From a checkpoint of a small mixture-of-experts model trained on Wikipedia: 62.8M parameters.
Below are experts of layer 3 (counted from 0) of a mixture-of-experts language model. Rows are named router (the router's row for the expert) and show model dimensions 0-223. Each number is 500 + 25 x the weight over its row's rms, rounded and kept within 0 to 999. Numbers have three digits each.
After each expert's rows: a language model's description of what the expert responds to; "comes before" lists some tokens at least twice as common just after its tokens as in all text. This comes from a sample of Wikipedia text that the model never trained on. Tokens count by the router's weight.

# expert 27
router:520473475525512550498513501448511503533539530496506470519499494412511487505471472512521424443491502498530540512498482511524512529527541464515478486494518455472488485503506496516493520502526495469493461465513500513503509491454514498484473514469505502502507503468488488513511502506497501506481522450519498538514491516479518480492513511522486482534537463481507501519518500571491457490501519490510458535512490470477527501502504539512518505507471491502499530486466494520457474529515524510503512501476545497508504461509494418533490505511513480494504499585478455493509510505481519520462543534513530516462494492517481502472485522469577484491502495468470511535484479471512518511518
It responds to: Word-ending suffix pieces. Final word-piece suffixes completing words and foreign names, such as -ers, -ies, -ie, -ees, é.
comes before: ",", " (", " and", "\"", "'s", " de"

# expert 48
router:542479491525477508472532501487525548511501513515490511512468554507562511505505515475542493480511514518529500505459514502517511506475510495495487518533472496498483559523440527525499521513486475491482527520463513437495509450500485468443509519483490509553515483485454503517485501479514526499512478477524495496497512473487483480476495501470551470506509494476561496510514507522530480519500505432465507508495508494514537490463483578487531483491508481460489514488504472496458488478523489511516500500514572505505501488525496509506443503461521536480512459542492470519512452498525496482478487502519505482481490485536512492502503562497483494461452496499518486472478489458550514483513
It responds to: Numbers and scores. Digits and number tokens in scores, tables, dates, model codes and measurements, such as 0, 21, 7, and score dashes.
comes before: ".", ",", "th", "°", "–", "′"

# expert 29
router:459532472473457487502516491502532496509497538491518501484482515506514497504468551520547518480532536504491497485498500510514517499501485470476480518523496506495508494489506515516504519470499501521498526479493508488501472511494500511462507511525472480476473546480523516497483532476482477522485482498541557531497513572522439491447499493545495479535507508504500503511465499469516488475522514520472491554491516496490516488504535472504513466512474467526474479491523499503490472561536465480521499481512530545462516518519500487514455476492521489493490476489528459534563486565509542461490493472550506473496533472514520479508500546487540485480432503518568477451519512485524490465511
It responds to: Table cells, etc. Tokens in tables and listings after pipes or bullets, such as County, Road, District, sq, small numbers, and list-closing etc.
comes before: " |", ".", "–", " within", ";", " mi"

# expert 57
router:516485471515509507488530531473527495522519519523439467485477501478504473484490513510496465479518519506500514515446516511534505524510525501519505509520533493489491514499501508488505497470537516506525477490456498502557509488521464488473462526447505489521491521446504492483463546481502509506522462472512509487522489538511519477491465507529483474489508478463534527492509504491494509482457504496487429492489506453477493528478485496519525512435531501517492484514472491530471490468477480503554534482482502549483482523493567487498489453487543576479524474530487466510497499512500555555506510509538488465456511513488512507475527524491516462498502505496498484438513442507508502539497
It responds to: Prepositions after verbs. Prepositions following verbs or nouns mid-sentence, such as without, about, over, under, between, against.
comes before: " the", " a", " his", " to", " her", " their"

# expert 47
router:510479459536438506488498496523528536521566503487532501502503500508511462562485517505514484457560515508526492537481490505508580524481483464493485542504489495489464512490482502523462513490507499445483494493499506465507487472484486502483453542476479495496513525499493521498507498495518476500498493484539535525509483535498542503498498498508508494479529502505547505505500489493506452501536492510490504509466509471501519514483485524524519490508490493488495479501507495510478484523541464490513485532508510464493514512544525506533484465506500500498541490485509415515521468506506500505485514493543496462481494428504515438507495509465487502493497492492493518453424496504595491477543
It responds to: Commas in lists, clauses. Nearly all commas, especially separating list items and clauses before and, which, who, including, as in banks, factories.
comes before: " and", " which", " but", " who", " including", " with"

# expert 31
router:519468509551508516498519513479534577484511531494503508513482487507520474480500491491519471492512525527476529481456509508482516515491503451466490516496467472520486503510497525487511526488514472466504499486502546492529517524472499525461505521476485510504453511502482487541498479519487511498502480472492494520452512481525462469483484482485544481521518484501516492506505497515493503500519533443498461498483472494486562535492530486515503501473469497490509482484508515538497515533491499484493512532439544496478470526494507447520484515473505485506493510530471507523504478543535482493440533508544492418474497440568514493462428498498489496511483549520519516468488515504559483520500
It responds to: Table numbers and the. Digits like 7 to 11 in table cells, rankings and list numbering, plus the after prepositions and name fragments like K-ess-ler.
comes before: " |", ".", "}", ")", ";", "′"

# expert 23
router:502486493493492493494523550534521513493491499555477494520502525431502494528498482509549449509501493520506462537472519546504488535499522459502482541502501480439486531503481523537522522486514473500477479489492516502489475460501516441480433555435503512509465512495486509526497527455503530493530472514552521521467466537446459528484501512486515484509492507480511502494498506561494538510471540492523472524486493497496512494498522557509486447467496461469496503490505473503512498502535461488568521513484514535476468568516508489508477492486501542494521481519505506510520495490488514521499493503507503468497479496510506508447496482508505452481474509515505491500489456483511489498486
It responds to: Copula and include verbs. Linking verbs after a subject or There/which: is, are, were, have, include, consists of, as in The antennae consist of.
comes before: " a", " of", " in", " to", " be", " an"

# expert 20
router:530490488497481502500519512507530536507527499522462515513455520511478468497482530525487475518479518547554495526502535501505521533485509479459490489495449500464485509510472505531491524465526471501508467507516504525535461508483483483499480496510489509501500489462504496526516508506506462493516457425529539486466450505456497479478453501478530503525492515493546493498492544522526509504507496457475474495484492491490556573450519507510563451504506490530507459515509493514515500509497503496498507540511524521487457542526523513497480505453513502485558497505507480525504478553494557495452508483502534489471519490534477442476484545495522493473451513503493493474524478495511490514511
It responds to: Line-start markup. Line breaks and the first token of a new line in lists, tables and headings, such as an opening bracket, list dash or equals sign.
comes before: "|", "==", "-", "===", "The", "="

# expert 22
router:522496497518510497455503547478515532494486537522500454513498509449485489494458506483567478522501550523487495539508507528506482522501492482487490530533502498471491577481489520486492508509519498488505521508508528468487504484527513507512432543482496493575533505471470501476504532470517488507522505484509502482456486506482517499508464477554528511482537485458535535494526536511498490477445486498509468535464434518478491469460526498490516469514492501544511517500465501528475470480535488492517512493481527506507477492503540501512505464495502537423509512539496486532512462516484506542521490504504511454508487488498481494478485492495546500486515533482519486493476531471475544531523
It responds to: Abstract role nouns. Abstract or role nouns after a determiner or possessive, often before "of", such as took advantage, air traffic control, support, leader, president.
comes before: " of", " in", ".", ",", " to", " for"

# expert 40
router:513483436524498503485495552456504549525503470546490499487466518497483487537485496499510451488490483522531494521469500499534493528474505486444497525509507480477500494476438480519497542471525455494508499495443510476506486456501464488484485503471502516536486493473493503512532512504517485509529479460504563529479470506473514497512479501504495496514527491493523527504523518525517492476534489462522493489484500492522553483498509568502517499499481474498491481566515505487484515510464517518516510572471516557495465507548505520532485494474521544492558470528497495542501475501500526509494519490483558498487497460522492464490488525495498507494460498546528446480508472458491496516509
It responds to: Sentence-ending periods. Periods closing ordinary prose sentences, often after a year or noun, plus ")." after citation years, as in (2020). "Title".
comes before: "\n", " The", " He", " In", " It", " She"

# expert 25
router:489455453510502512494482518509499480476522502500492480532477516524504487501514503458514469469500517488512499508486489518515513527485520503439478534511498492464466536477485501509504523491497501464530506445518498491520499504505505494496504490526479552517474500508473519501502533493500469457509467507538482541522470511486501511487507513517566464537524477514530522533510497494540422489465546456504510533483482482495514521485576530537513512515456505478503502513491493489438503520509496518497501493509514503500481515518470486527456493502538507454502478512512495533509520506487497554515532558541514485483516486492483445494475507493495502428448538498496447506506527447498548542511
It responds to: Years in dates. Four-digit years ending full dates or following in or from, in prose and tables, such as 17 December 1944, in 1989, (2008).
comes before: ",", "–", " |", ")", ".", "),"

# expert 8
router:483482482506475545487509526488526539522499527506506437553499505411568503481512484477482485537486538489536523511513521520496544530504550467482486488499504518468487481466505487513455487525523457476532507473509513506536502496466512510491479497501508493498462499513477500503465538505494500483515481481545513543472485500511481457468480498506559516487489482499498512503488523497518450505499545506500520504486487456462497476499527492546508456490458480492516495553513472509464503513514455490481497508523548545467503488502536459543487457478494527511492510526516493510503484523506486517466480492485523518471529497511452515534517504475497465446484514534513488493478447510519535491510
It responds to: Institution and vehicle nouns. Nouns after the, a or a nationality naming organizations, vehicles and places, such as aircraft, airline, ship, Army, company, film, city.
comes before: ".", ",", " in", " of", " and", " was"

# expert 54
router:508466450521517489505513505479534539546491484530482505528506517528520441527496512457481495477528525526568493534437524514543509498477484472481496520497478479509438535509473483522511510491499460503505495482499502452518498478463495493497510547470511543498518506465465537519476486494500503467516463498537536522488516522526505483471487471496508481479533499475546501483489516524510501505539502403487483493523478480506528507469494569530545484511514505485488481536511516512510473537489504489525524533488502497505468525536522509506500478492527492492530463477501442531516432506505488502484511473464501484473490468517520486491487537483501509496469503489484497452463512477500494514516
It responds to: Line breaks and part of. Blank-line breaks before section headings or paragraphs, and " of" after part, member, most, use.
comes before: "==", " the", "|", "===", "The", "\n"

# expert 1
router:557496511540484524508494544443547511486511499537470517514469522502480452489528486496477488533535496508494544502507491482514509528478520502456479525533447490494492494523459508496487524504482479476514499443460504479502476493502506499431490540517474551551462518504522516527533477499540481484527488472494514536496499481482468465507492511509527480534525467490517537503479500481538449453471520487484495542493526507517543502479557511494496521503458478517498423501518496519497505509530462490517496515482513510490489509527526479525485464504561509495529500519492505545470478519507514475469527510502515481475517487498486472510479511497481501500455476502506495471504516472552503562503
It responds to: Single digits in numbers. Single digits and short digit pieces inside numbers in tables, scores and percentages, often after a decimal point or dash, like 2.7%, 6–2.
comes before: " |", ")", "%", ".", "–", ";"

# expert 12
router:465469523513479563496523548498489509466486491508509521530472490487547515509469502499509512489506496504544528507504525507502530499493497520473509511496508499487514512510493501516499516497576502505530475419507524439542486512462490490514514500517508501482477530486536523510482481481508516501519488498514527535519471552512498472472533487535506494498516471434528543499502518470523474452463504506430508512471488489499521502457529520569464518524484496530527462521509501493497500552495499493512516479456509558488466516496522463491451520502512477449481495499503463544499488512498493490486527453499527492527474452534507480472459485488523510506491528504515484478470527509491537518514
It responds to: Sports league terms. Sports words like league, season, Cup, championship, race, and numbers inside sports results tables.
comes before: " |", "–", ":", ";", " Cup", " League"

# expert 11
router:511514467489518507518490578515483495536522514533472467520520532446507435548489509465480541473481534514520502493454544478512518497507482494509483512511485486476483522478488515501530546510541450482500496488460523485510541498464525521501481483430494531494472518484479511539496492491553461490521428504504505518494464531495500497497477485522488492488577475463488516497482512489529499505480502471471485498499495478484469516461514531509488512496470468501495471527520502519513504542534494511530520519495510529474461497498566494513451500509508514494498472469504490503510462534487505540514534477478484469424470488495507487522486516491535510487508488502516484457471484513496495522489
It responds to: Biographical verbs and prepositions. Passive verbs and prepositions right after was or a name, plus == heading marks, in biographies and place articles: was born, served, died in.
comes before: " the", " a", " in", " as", " by", " on"

# expert 7
router:540468480525491491477513530453510537520507497495498453496498532488498471550488494433538503504519497496521510506483508524531529524510512456509448489498497512499486523496504508513529516496496470474479480476469528473537491499484505475471480525482513508512483528508502482488477519498531483471517525509529526513438507483453498521475453501503535458473538488468504544505490508546493512501519511460468419487507489471477522523441510535498498506474479526480492444511499518485492502493503522524497482487480529545480433474505502493495481502465522496498488457508475509534527497552509536538477509465471507483467478467521510462499495518411515520500514509533490508459483477518499499519514
It responds to: Place and burial prepositions. Prepositions in, at, of or near after born, died, buried, located or lived, introducing a place, such as born in Rosskeen, buried at.
comes before: " the", " a", " his", " New", " London", " least"

# expert 4
router:482444457542480523509485511527535559510515497503462517536483505492488480491507518490546521467539487533547496530489526534489525502457501458487504497499488455518466526491522479498490469504496492515503471486491525500498495498506493457490509482479493550511503487476458503487494489467452500476555460484486506506467465501517491510473475505525537468524545478535535528492503573487493496498523520463495449492462501490526503501489493496542497474511515505524485494533516489500476515498473494510503537525470548472490494487507509496526511500485474514498474467543480474519520471555526547469489486487500488505446497486520478473500479548459532543517496477543550483476499534475547535495522
It responds to: Foreign-name pieces, connectives. Mid-word syllables in Slavic, Turkic or Cyrillic names (Grudziński, Yudenich, Sadikov), plus line breaks in tables, hyphens in ISBNs, and relative "which"/"that".
comes before: "|", "-", "е", "и", "о", "а"

# expert 50
router:491468495485512470507476511474526499507546489533469456521481508502510521492505540455496492471514513517502491496477511513481545530483536477479501516508494513477514509512500523485445496482492504505481470489500566452563494519491471475511433536462476494491448511475462509516453503505489507481544476543501505485501452517516508519492507472541524502518533511481501547500522516472497514488493550509484509537498438487431527485469533519533507443499493496501513533486473509538462484521517454505494534519505511540495481490482531487534482500526489504516486475559499483525520506522489493523503505500493488473464515498561481495527506523475521501493489540513512477489472500492516557552507
It responds to: British and South Asian terms. Nouns for places and topics in British, Irish and South Asian contexts, such as London, Wales, Conservative, cricket, batsman, India.
comes before: ",", ".", " and", " in", " City", " ("

# expert 3
router:532478448535464483496519502508492525494538491503520488496508518468514465488462496533511486492461514506538542532519494519505517496505499453467489490524518448526487512490411490532461481480519471494497481475465537533501480509471467490479509546481529507506503509446462476498499558492483471482521503522485525493507483555492450503459513499497501511513503465522472494564544510483539530506461538460492510536480515473490487472487518532510502500509517447509476500493512499526467474539496503505513518522491556537488492516549532500523478445503490538490516476512510480508505480502499520489473478462522501475436529492496480489480521501469501516493519515523543461513502509523517526510505
It responds to: Closing marks and endings. Closing brackets, braces, quotes and prime marks ending names, titles or coordinates, often in LaTeX or lists: ”, }, ″.
comes before: "\n", " |", "N", " (", " /", "W"

# expert 41
router:498489462524505501500476500499498529490536491527494523567472515496549475502490502490540491497490530486532490526467492480528487493480475501465522543537490449462466562466420499470499497497472512512532484483496462500497453485511520450475486510487478489521495494507472546496453541483517498465541485438551488503496466505509493515504446472481532500515500500470558516521504520512529499494489523491471511517476477513475475513504531535495501481523505529512531487547493494515469504496469538488498513531499528492523499521482533458513501503506496528496490513498492474537537487481467525544505513474481505495509534491505509442493472515486524504452483498526511510496508487446526524503570
It responds to: Abstract nouns after the. Common abstract nouns following the, a or his, often before of: background, population, history, area, role, field, and percent signs.
comes before: " of", ".", ",", " and", " in", " to"

# expert 39
router:474492459486478512543504484503574498522521533505484499523471511486491468505481509484500502526503503503500505516477506524485495529457567467499476520507499516475483506484487555535466485481539474529509518504490548503500461485522512488485475495507466491522483505521462496517481550501501490483513441489509528536450459533459488483450462498457547468551481467507542470526506502526488463491472536486496496508512513476481554510487486518501524436492513486474469523474508482494500471484541442501490503492491518505467521518517504488544513464506510501515531487517518509529537489556525524468498487484531538459463534503522461501503523525501472501471517485536514511492495490506526498469535
It responds to: Infobox and descriptive nouns. Nouns and pronouns in infobox fields and descriptive prose about places, species and data: part, site, UTC, Coordinates, it.
comes before: " of", ":", " is", "+", " in", " was"

# expert 9
router:528485435496461494494525522458504522555515497505507534536486508464498507495458554462490505517502486535508510571510513522517514493482491427483490538555498480464501498488487491509487481485566491479504482489473510506470504452538501486450476572514497514506539491480494515493528548480530472482538502492534543500533510524499468482502484511489524476529491506510496534525536494525496472520507540464488505504520480443511497510470524505486535490484487471483483486512480478458500526524503505503538525510496489532513490492497498509509498487468492549488550476496479444530504497501511486481482491480534514475472515485493513428535480547492492530474479480494524459509482484508491495497512
It responds to: Closing quotes, parentheses. Closing quotation marks, apostrophes and parentheses ending quoted titles, phrases or asides, as in "History", 'alerts', and (interim).
comes before: "\n", " -", " (", " and", " is", "s"

# expert 6
router:498504456528490531492515559484514539520517490504439490522461486528494497511464505457532508514486503496537520492521485495534512499478496513491494515527477500519502499485525504469479513487505511453547474491451476471508492509527494489497501538460454493535508532483532534499499510484538483467495490464498525481479503469455508469457475531500480486503517462484540558502507521552522491514547524486457474486482483497524538532453524530505536509503496520521494505498500493528475504562479519514501506511501488508479468531532501508508509478468536502491558490479472471519497483517457501500496478498540489478497506468489479502508451536419514472462432542487519480466502488481521512506514
It responds to: Of and opening The. Mostly " of" after nouns (part of, result of, Speaker of), plus "the/The/On/In" opening quotes, lines or titles.
comes before: " the", " a", " his", " their", " this", " her"

# expert 63
router:486510491494472487520512544461513515480501540527477487506466503484516463492532501512516446487492553510526492487492533501505522492526498485481538475515503499447479545498501518506539511482507479488537483526494496511522487499490460494496465521455470516499472485500475525504437494445496504503494456497540484542499498533479477522523495461564467457502484457467524577536538490537499476456474488484469455528486491462472500497507471493523558513481503470537499519535463468520501483512539502471514537508504498500505487521504548507494495486477494535473486487509489503520526471493498507508473511490499485450480546527520448495506498489507524464511454506518492500494524494485548511532540
It responds to: Film and career verbs. Verbs describing film casts, releases and achievements, like stars, directed, starring, won, defeated, often after film or series.
comes before: " by", " in", " on", " the", " to", " as"

# expert 0
router:514494492501498539493522515489524510521531498525473475504487485466486495499483518480493502481538527528489487518468549540490496519518496498509494527506511505513513520505516508498507502472510481517501503491464534515520526454488523504482460516446484484470485513505472547522485520464570492502503490487517545493503512503492504497460482499566495485484525489462517518555496491523546485506438516522439515511484512477432543478503514488498500481469447517535523517572446483521486490503528485507564509487477513519498535506501550499516533468502495565480483515488454503513501472499484531503479510521532520467502499487532432517469500512501522466482455520508524468470493483491506496542511
It responds to: Physical action verbs. Past or -ing action verbs after a subject or "was/to" in narratives, such as pulled, turned, struck, took, went.
comes before: " to", " out", " in", " the", " on", " by"

# expert 18
router:526529464502453494491536525451524501542520562525476456516515509464464513516506517507557464495511523530508522483483480494501530509485528474463482537532493513489470479450464501518502519475490499505498515532507517513497492493501464498492472468474490528466515494501488534507445528474558471472533453506531477516484517501471475506453465484555513444497482449501487510543523535507517465497480498482476484511466504481473496493473504499529526539462490493525493508538439489520495477499538484459482514505492519529508514507519517476500519482519517554489475537530471490502506490509510486515480507498522484440542531488504465469504511495485505517483438525488524466512498463504514497516511
It responds to: Reporting and life verbs. Past participles and verbs after was/were/had/he, such as married, announced, also, released, included, built.
comes before: " by", " to", " in", " that", " a", " as"

# expert 15
router:510458491556464508452521514455507510511537497491513509539488497499514495529501492499483480510495485477524494524498502498511525525471494496435490507545490477507468537509469479489491490482510510476559526508486514494514474472500468465478503544487477484510509522447476564539488520453483508480518490449536555509520501494486500505517497513502481516504498477513527557496483519533532489516551486527472493505498510485485516494492507517542540475470439488490501496502520499481466526522493495489479497500460485512509504562585510478498495480482512494483550467483501479493552459494520472491473511481527481472523509485512475472480489504494528495434481493527474453498493472448500503547513
It responds to: Pronouns and sentence ends. Subject pronouns starting clauses or quotes, plus sentence-ending periods and colons, mostly in plot summaries: They, I, We.
comes before: "\n", " The", " He", " In", " are", " were"

# expert 10
router:493533486499496517515500529498492513490490507515513474542507500482501500503441511501526505481525509501493501523493476582479491507448520527471485488535465492511512497525476511489448511468495504485524496450496511445508463507458456480473476488474481482502498522503507511532474494507519496450521524482497523525513481548484499506494486508537514474483489539465505499494546524497504513462491493452462485491499505479484538466464527532542507504471480517518501454515518492531503491507476512477505517497481489489486486501565497507495498521501503481506509462538515512533489476552485500471500500502503476502494508470590512496443472484499577513473442519576503507487537473471517539524499
It responds to: Sports competition stages. Words naming tournament phases and rankings in sports tables and headings, such as Group stage, first round, final, place, advance.
comes before: " |", " round", " of", " place", "–", " stage"

# expert 56
router:536465453504476527509526538489500527507520489491508496501495503526543505555518480455574461504491479496487470515488499488549492520519534468521443515505494513500470466479496509530521499480480492504492496505470504512478461487518482456477509530496513540500498515490467485476455526470490455507505475508565487523455479495445488512510444515512489505491526475479490508509517545555506498513483504470483462512455449512473507508477488481490500479508514507515533520538494496513490514468493518481511502535480498485502505502515470488497500464517584521471520492522505515481528498495487528533498505502474501476460520499501507435501496511497549448472471518514508493519493454492549515552543
It responds to: Of and relation words. The word of after Portrait, List, Works or collection, plus relation words such as son, née and birth, and date-range dashes.
comes before: " the", ":", " birth", " Representatives", " beetle", " his"

# expert 28
router:527494479513496505472526509476504488503502525554450452527487515508517497481500536527504474477486526477497502510478516511520509503487508516463496537510514489475480518454513495508494499475512471464515513490460511497500513465508484481479464509465451491488522516495501508549487506452548484484594491492540528490489502517468430511514503478514504490500523444516507519531513513551555462491511509508482481537441480501517490487492512517518488481450508496476499495503438466512466490500526508517550498534466494495496515495522551492486509481517509567479524481506513493544494517514470521552502504498525543499500509484540491492447527505521532527508475493535517477478512436482519500515487
It responds to: Change-of-state verbs. Verbs and adverbs of becoming, continuing or transition after a subject or conjunction, such as became, becomes, remained, now, however, instead.
comes before: " a", " the", " to", ",", " an", " in"

# expert 58
router:492487444531469512516577505453492567532496503507505524489460534471509524529472496459544436475481470502464520502517535535531521541485546451496443523536518456490511479470503500514500507459513452521541475476441491523489460488501473490538495501510487555529487552483470461493503516482489480497515504516493546516505493487475510477510469528525507472527500470509494523497521527529474532480523508490515502479483522459501510476497528505517479478494494517492484490504521496502496479527477515481544507514467526501503498511495486497539495473499492535482537497512481481484533510519508522512488502500516541483450501496511501469483496506499526494488508515520520440509495496503498479555561
It responds to: Citation and initial periods. Periods and closing parentheses or quotes ending bibliography entries, dates and abbreviations, such as Press, 2001)., initials A.G., ISBN lines.
comes before: "\n", " |", " The", " \"", " He", " In"

# expert 14
router:547493442552451487505507536464530570557560493509506481493517483540533493510470509485515527484498476477504541481470523502524538498459493480510474482524486506484471525428506494497473531478501482469496488488468499474469520462506482482495501523501496496512491510488524505521495482517548500462508501477521537498506498546454512504504514515515470494524557485496526557476480543489536493469541528474498512513505497491470517497464489547561523542498514491528481486519501474485480506536494500502523503489525520504514437494510482485522436495513518500510501482458487448519498466501525485480521503477503510500466488449524486498495473538522490534470494517518513474464493502493507503507514
It responds to: Word-internal pieces, He, digits. Mid-word fragments like par-aly-zed and three-and-out, sentence-initial He, and digits inside scores, ISBNs and table numbers.
comes before: " was", " |", "%", " He", " also", ")"

# expert 2
router:523496459570416487466501519479510528508498537529505468536512518517526485547470536486499499486526483509512522518450496481527525470489489473492476501534491470481492547416486492486494516498511483481521508445460470425535516499486503472477504512481485520534503497468480526494474526479502454476500467491513547518485504476480489505477473505498493493476519487497543565494548512501548496492520503473468512475498518471486512495512550537516508506503487482502492491539506483491464493546478523496535495497526524486522475496561500499486476468488523531500542493493504469540478470487498472515504499495512522486507464435506508486510505533474501504483489510527517497464506511480494501529527
It responds to: Sentence-ending periods. Full stops closing a sentence in prose, including after years and numbers like 1984 or 2012, and some initials such as Franklin D.
comes before: "\n", " The", " He", " In", " It", " She"

# expert 19
router:512494502509495490496492499459502484511523523516484425505470504469501480538518537474536462450491487475552501506450491510489515496507518499518521494532479461419487566493505509502517512508509485507514477489488473473492497467490471520491504508451503498497445496489500515525505479432546473448544491507531518506490503483456502503510493419542513490487512475478506505532552529530539489490521506499472479496497475467499523513474512538530531501452469501508513513524492503507499494525512515479560542514489499506480508543534557506512496481497510574478548472505497465517485454476467503469510495505504510501469511494503495519501503525512498495516466516505517496509502458498500494541498
It responds to: Narrative main verbs. Main verbs right after a subject in narrative history, especially was, began, started, ended, continued, e.g. he was dismissed, began in 2018.
comes before: " to", " in", " a", " the", " his", " on"

# expert 46
router:515486520518484501467481502486499530491539514494496450513483519514487485480478535503520491479555551513520528491455526518496488510519486442431480510514521497499468485480506497541488505468487500466525509493508530445509507476488514486480465499506478501502512527486511494484487546494493504502524482494500551534507504549492461523463466489523499438499486513496565513502521536529517486477470471508462511487500500498446525511508567518526488514468508503507473522489505497485484501503513446471518520518507568515503516565508522460491498497454510482459506527517446522490531478544495501520471500494491531454525492487538485498430486485494505476490476532536502485471481465495497511475516
It responds to: Location and venue words. Words of placement and venue, such as based on, located, Location, Park, Stadium, Camp, living in, played, often near scores.
comes before: " |", " on", " in", ";", "1", "0"